Experts of a small language model: 11 layers, 448 SwiGLU neurons an expert.
Below are experts of layer 3 (counted from 0) of a mixture-of-experts language model. Rows are named router (the router's row for the expert), gate (a neuron's input weights, with its number), up (a neuron's input weights, with its number) and show model dimensions 0-191. Each number is 128 + 32 x the weight over its row's rms, rounded and kept within 0 to 255. Numbers have three digits each.
After each expert's rows: a language model's description of what the expert responds to. This comes from a sample of Wikipedia text that the model never trained on.

# expert 4
router:089167144127070157154181141151104132164109182142122169059118144130110114082110102145179167122157138163130142103105144169118095109139136119123076133098104106078142160155105146092153153128156126102124149101159107159073121093141100170130131147141078146137157077140140147054093098153111183065165142100191129085143072184104136122159061161124125112175095179094135076092086099146169138150112091170130112142141149116118056073098106097163145130164136104111101164118179171140149154123138103201109164102099066137136115086163117053155174150127108131103128083112182163050160179134105161121
gate10:124192188119132130149122118095120113162162102106106144155189115138158098169186159097074193160101097147112133077117099149122154129155100157148105088077103097102106114171132149132136142110182147163113118119143182116170153125152117208100124151210134120114147170165204096145137127105125135164077163115146152166194116151085109162063129067167142098039213156097122149124087136106086166088124126120096145110115192065128134134150144110175119168142118155188156148118121137117120158149119115133141124109129147180157173131123086127149103176126131176057174111149154096107162179105101105130
up10:140174119093189126115173127120109132122116143077062172134141103169078093163170115098114185147121075204148141090146102075146126080104146140191079110133065089152103121183150151169086148107121161104095131120128147178123101105121119173102123149216115111107147100170160124173115117136161195125110161135129109141144112109119132105099099135126106181097166141096092152121124173087138148081145202150125217140171178086130158148135107130135106133144133152105088117146119154037110150142115105088184132119138149220145087117170100084140141152092129169104145146159189123082140124127108131177
Description: Commas, periods, and clause-linking words like that, which, who, but, while, when, ending or joining clauses in prose.

# expert 2
router:107161167104093152155124113137113128129111091151131166093094076170112093127104101124147146092163171162098133092163148135119185083156133174167064111094111111142129148156126082107125092087153111138125152145144071127098103114107129136158119147180061198134120096115171130104091156144064184109172138118155110049170063147076145101195072148114126124109089142089156087122084129162173100089143093174099063156218165154121094098134083080171128138161116052125103143097172137133128115086097122163144163072114063160129162105136102094102147162155159080101104116097123139111128135096110141114
gate9:158157105171138140197093114128104101124143119139162170141164038129109108160121125142143113182139114106149121089061116115135049120166114133143148158112102107175149094116088129122131123210083117121086180136070123132143105099173167086123150114066070092089101100106125134112114151140081174196097128128183139098164096161112156114084118111155169149136136061102083087118119158102140109110126124116115195102186135148121135120155141070154160133114135120095170114140129146089062125132140127044121128136164118158132096160204151122168138149160051109144088154068138170175149133175097101171
up9:141134181112106201082083130121107168093128167123153057147111137178094090150106125195127132105069093159124140128144055125078148109129110164125074110106142128092103112163053082162079103109122131153090102147110096126172193159117155176161152118124172166164101142145128132119176148101110069137148137156069108104120102101117145109107124177176139082172127090073082104113083169127077166124075161114142070126061106138176129073142078075173152116117070162074137110136077161171128111114151114106107124108149075111130177124159173120128143148127119124127121161153150153156101150100096122066
Description: Prepositions such as of, in, to, for, by, from, mostly after a noun or participle and before "the" or "a".

# expert 7
router:117141157077090149185143150167086151161109189163151161083076135134090155061086092161112156083160177155096182107154189136172124129162110174158124138091156060078107167135109111082113135164163103124181170111170087150103117105141146150112129154168059149127184111096169133102118143138125132103126159090198133120148081144127061095146112126111114139132118131123100116090103100184139092105109138218072130179144168155125089115155092072153174099122118103096096102115112124104150142081125111153085172135106140173106083094139150112109195169173128141112109092118126174090183152139108153092
gate0:062086129062112107121117121178106099102179088134189109125100118105081145064086144119110152105154076122120164116168120116127111163183123106079183153114187119142217142127130125142166172114123134137135083097148148110173120112183148176142125082130099123128176131102147158103110130106135076099062123131172121134107080144126133106111146161124158126091141146139049165063195115108130096073157112120161103135164127070141153133129165141095139099135239113128126125115058116127150126084112126104145175100102118191187123150160149131135194176081085112138111115110200138135162109120129088113
up0:146055125078104110086130096182114125087186152093126156084063121105121134150132187162129074106152180111155097100144140098097127111106126185101167127195158167153116125141146144047116111166155132088137123070156118114114180120081078050090149184145161082116094121125160113091143117100147157160110070153155097141100088073101118124105150106166089128111178135154160142146131063092175155142149112136151116124091142141103102201135136110111194158106139072165146122096102095132148175134118141100153123139079126118146166108113081110084158185109132095127119083120137226120146124144083113167
Description: Digits inside grid references and coordinates, dashes in road-junction tables, units like million and km, and military words like Brigade, Regiment.

# expert 9
router:103136101123086166154122119129106125134136156155173126134071198155108181139093105188144172088151165150154179110127187157173170080142097132139082115092090112094115148134104117134116102129109113105157168064162113142119103103057130151148135132138141152116136112137158175103103131181104127096153163103164160079185129193097110084144089145083177124171099141105099074116085103161180111125145140170115138178146175159120112116083116082161133094155158092140092196093141167134154123097137131159113145055095099133134149097164150129141160169131119091091096071044192162136181212110108143117
gate0:166084128162044140174112087188128152115131131147149100170120200118132090075137072180072137112131182117164127164164144104105127069056108125118130128112100175109096158119098145175146205136165163140143114112153114085135097101164160155111115152135099066091117097157166137109142159199121112118109177073146136170179157119089160165093106126180124162135127154069110156128136157175177107131093118123124153199116114082081080094116130137080085104154148069171126137042143137128075099139129112132143148108074118084137091119109172097132122189119101131135142132104155124117176108142130119085
up0:106109149138147109112207152084103128138147159127087114080132064098132152133139170133132107146101110170106106102096075126145168142131213115121147095118194087136094113179151096070143115124147082063101134144114098217106169140113092127132163123118107153207138093119046154146155143130169111136153162169102132046115126119121137142116118118099145091145153142114183180152169112086137204107166062122154078068140042119159146138116155164144139158154147150133125151158115111101138169115130070114097130087146142104125116108117143120130092149150124131191163121202113140141105088044131105126
Description: Forms of be and have, and subject pronouns, after a subject or relative pronoun, plus -ly adverb endings, as in was, is, been, certainly.

# expert 8
router:125136163111100138164136128124091115170115152157119148126095147100082165103116144147131168141169163183115130115116140155124127128132097118184116114120143087061069116163095115099160110118148119108181136082180119147092163143111098170191132197149149167099188041086142157090095078139131157110151158113172106117164112162147123119133081095131097144153124120089116075064135125123135119096174120126084109188140140142121049075127071135172133091150127070129172121088143133174149146080163125143170177077120130144127147100137104137117189135139121073052122099079180187094120182094084149060
gate0:103144103141159152115139143127048107139173121069153070106201156094144137149117089201147114121140102098082160158148077130137139112020158114156107125137135117135153129164089163132176189147099165163098179092133122068114113103153115160121166106151154115117144082147163109169126080146103122090079108084183087085115167121158130132162153143130106164164107117157039133099146124164114130141127060144097101194089120123060087101115118097168118118162114173142112129073168095129163151153131164136097063117145131182117103075123127123133122137095149103173118115109105106150073062165172147138
up0:143137072089101066112180180173143171131141118124087093112137077164159151158139139123105114196119163115147180054155102101171070107114134079137119129124108130115098127133149087156126134152201099197110141114100157115086144132103109094107153107188129141096157053154115134095113133092126105122164099122123075133127109122134162106054078119122086126155133158171178119104153135093114057186145153150170070133093151188047097140125153119136118121122115125157149193156089141102160114127169129154121143134111113119111098139182082112171080154114063131064130161121168071121185148127107121069
Description: Country, nationality and place names in running text, such as States after United, American, British, Ireland, New Zealand.

# expert 16
router:108132144101097155176137158182116125150095129170181162096113093158076128053098098132155124108216155140054148124143202129100135117151118139134115126119096132092133101149095134116123072127149104169173147121143102174117129135121073140167179101131060129119186099125216170084132151131120123058144172078241155139132102184119126086157115107147140143109155157098142106092084090127193113057174114149130119173150145169117075091103109077150177090131120098089137126122165148132148167118089122163160169120104102147113125107144140099153138148128152151108108098119142177092179145130105144082
gate9:191088142134165113175123160120106132146175146075071120170145143111109147114174118073159162106146066154109115130145136121102095093166102119171116161056177139114122091090123178107110162111168152106124117140068155145132139117164132109135124102151144140178154141167110103101121107153150154098135102086102153105061178159093097064120138101131111113126133140149186099106130088126162171064152140084115173104070144179109154082126068090089153155095113120180110154130131055107187114098114156130094119096132128143118138100102042142122142121083147123065072156152189173115170157093211175129
up9:135079144120132150206141106091162099157147181109144075144118131147131147173178115088150139145184107114158134137140126094086102098143073111111141179073142145094104177148036170131094200123185147118118128118102150110118158126183117088152128102094104129134148105105136163168118063139120193083098093102115137101092127154054126116127104126135116105113099081155162108070086118156149122057162119109101161124140068150120100146109107119118128067106130158154152130127125130117135125111094190120059122108193121120153078068125111136113146119070135118138131172147132077160109179077150239155
Description: Lone spaces after colons, commas or pipes that precede numbers and dates in statistics, tables and citations, e.g. "2019: 16".

# expert 15
router:077115140077075148165146160149098136181121124155165132077074124130103151046101113118138153106173147151104178110122193168095165150191087171156120144093133107077109111147108153074147090139172055111145158139165108188102132096129117187119146114183085184136116075118151153073141149118089132087120180116171172100161101115122102091146110073116125094177120136091159098120114102164158075112126128159093117161142179131088068124124126108168158077120138109140171169079126113130129144125141126175147171094101106170116128077148106093146169135172168129112120079102134160097176181105090176078
gate1:158150102184117085113185175142118140142177060113187162136043157122107141169163132177211105112157109165111096150140139123121193132095130115148090114100110096094156127128139158115122137086167153159204102097084124135159140151136205094132150117065135151123187117111122093075129113148120091098102192088114127109074092081164151160109126105105124147123063133082111157131132127077113122134130151147132117112137145118108061152146134161134148140068169139128152077143144097116076131080174129163070148133077182191176182088121108155084129093132168161162135166145139149090106123143125083090
up1:117119149116174142135128155099175180141166105090146160098120091136115077150103131116149162140143098073146111182112151119111116129121160134072190185116073147090111059164130179128106092143135145145180132119199130116104073193119131114129079088137135120140161137119187172110143125141187092109106129117131178180128105110161126138092120091134074090167099113071100166040111099084160130137180128119129042139065142172076155136104167190117143128105101107136119157117134100161130197133098114168168089132064153133123127109133104141120142135077111147211123153099170089106106114125172167082
Description: Month names in birth, death and event dates, especially after a day number, as in (6 September 1936), born April 1959.

# expert 19
router:123130131098118143146150122143090151156161152153142155094073129105098169106101106117150181132163117187044180071106185148132147113133123148169138107110156123072128129162118109059100113164173120084180146120160093173065136111111109150136142192183115142139110112047133147098127169138125157095116152082171176122161085148098151122148121138123122095180138150116111110115123121219178085102117129159087100135141125158109097124135109057133173084162119098111149132071164170155163144107127100163142165131110092146119131109136103078153220174119126106096123118122141185057154155113062182075
gate0:213100128145104110117078178179140110089174153135141128151189166126100157122154091161161137094106135139124156113116117134083127173117115100135108115161112113163115117098133149117164127163144118131151196106158215140129149158160184150150185152134122141145168121113141115135053145159153153121084108113175145082183074079123129107127130120123097081169080097119171097126152105172179088151084155152147080141126124098151095123137061160116155132182072110121126202133077096097151087139171046087108095132208157120099119122080167145139126117129162137178132159173113161191134101081081106115
up0:128112098145115135150198088183159120108112099111126126107143077108151126197100087135122202148133129146114159180138140130140070080112117114151066148161144173090156083152082135135128109136090114134094180165159120095128149123150133114060138146157106070076124121162143125135177161101186124048146100083134131091150148160110088111167119073114112132148101093167114126123028138153128110101159153124068128175112141098121078135120066144120148101133097147099132124092067132161196111122149124173121140185167112089166112193133118164125110168058150179069110107154199113123133172137105110148
Description: Digit tokens inside years, date ranges, scores and table figures, as in 198-2, 2018–19, track number 11.

# expert 10
router:082100129091108098174163124163123143148113157154132174090152153103113137133064104119100160092180148155044149137154187132144146074154167103149116117079140104116117143122098125103123116111135096119128160084116047160117065134155110140175195153110134198124123123097149185112113150156098165121176112130166126120173114159112088043126036101087110140136072139130119110104139129188147109100109093170048127146134147136165113111109087083147143113119111116074186140109142135166136162113127171141103170111134126189151151055162150128090142145117138131093125118109145165110100225089059134121
gate0:115106154201083148075133120131121151141140139155107158102121093171104114117094108207148115122181105106084094174103141122141085112096113187146034104119139124148136143123129164088110149116100123118180143136112133122105124126129185169108132139115120154081135137116180226069101114076157160149165114163119162131134142076081111123089114145086144138118085116071146165142117124138066152107191137058159126123137063169080081149133099127144153209146139086132152093166068096151137191148102156105154109154187134160132154130164209116132159146101157144121091108125083128142105081099097174153
up0:107135117130134172142095148135176131127117126196150074096171118138172103182086120177078098120108144155118079080135140119144128146176052134100155138136189121142186158139109106076152139108186145142165185186126138121160132097115152151136138085179134151167115132175150072138174101084119090116109150168140138090173122140135209137173079086124162101136156169092149146118104136095158187120099062132173124159153138149081193170098187169168133149136133136092173160095117128103109157091107140102141185118148140158164113082136138178158092022149151120092147146159147120154131087113141160101
Description: Sports and career words in biographies and team articles, such as played, beat, debut, team, season, sign; also "-ing" suffixes.

# expert 5
router:102136194081116155146129139130084165163105131124166161141082138120085143087101069086112157080175173134073124121125185150086150139167118175153106124084097084098109155140118086101151091144172081087172146116141106195107136135144128176142150149167122200091160086126214167118117170131104155072163159084198134092136075126158076116163096063134137131155100145122120105125082107148183076099161128193115120159163165177129104106129104090173166074176094109100160147108141155128143167076113127139144144106114142156085097086157096112152138148158124103130135110121164154091132139124109193088
gate0:118136094122096133115117158129092187119155133158126143102150114160207128145208082133133156139113156111108129131178126120100163143185101110162090147187129136127115139074136137154164108119085147120110127090104058064212155121124115114187171136144144105143159080138154144113074111098107172079114136112112116131186153134155088160125045117143184145098118171138144163187176132148158122140106178147160172176122111121114133197061109092108091133157139119112162179092178178145154157183108133122113153113160159083135083073112051163128124171171088115093094170131155109155133175118142172140
up0:141150127095099129118085077142051114129168090125103113099100082099101169133136106136108200139150110139147126108120127088110107094151140113225075156175186101169090165070138137106140097130203123142086100109125144125121113161144146151146128137171114086129107115137127120109119091109132183110120082139168112134152145132100139116153091080110138192150099153210106172164124090089105121078072104110130082201099154131162090123072120091189156107155151173175181117158147129126162151150084062069071108159176119053175133169126063118178140111114152130131144141142139094116152149148123125143
Description: Opening parentheses and other punctuation beside numbers, as in (1886), (born 1997), 0.800, with slashes, dashes and dollar signs.

# expert 18
router:069152128110091188123149140135076149138143116202126164129106153134121133087085106181168133101174129147107112118161107144147177132139077127141122134065153106105116148183082123070088080175160093120197131127154102188076139122100106161159194144160120141109200099093155152117111085184131166105124181088163149105216073139112140101166131097122102174109166156122091072143127121137159101121113056133111108131178136134131111100164102097129177097152130074086104110115176162151129085090108142152084158090110121166133128096141142132156143173191152116132045091123144158103181124125141147094
gate0:042154164081125151171118168119118114172119122128142106163131143136183118105157100184160113100164139160091144098155119182157075184164134087185119104117161083129157197119117123133100133166088165146128097158171165065141181114142196113116190155174177154163148163132191198110149083127111113142161184134130151184099081100133166153202154153093089123151108119136099138140125146137104077095175157142114126134141120138134146092146117122127127103148133086119106144084080182160109088108150151137120105105094118128144147147124201123155141182172149096178063181160096068133155127099153132172
up0:184076142188109203091124110190112077107099139104076106105154166136104198211092123151101110097134070152101142120109081160144153133120122119091142107147104140072147141133164097127124106081186105113123153090127114090141177119109072082148093128179149191127085150084184143117102116114130134096105107123147117170125123162114135115102138157162107080154123138099133109117075112114136129093143099149151170150108136076169142119119080138148195134170084138106147179129101097151141081117125030102169127118133141157148091157124128133149098103192156096124088158099218150105128118194112057156
Description: Field names in infobox lists after a dash, like Authority, Status, Coordinates, Species, and "Personal information" headers.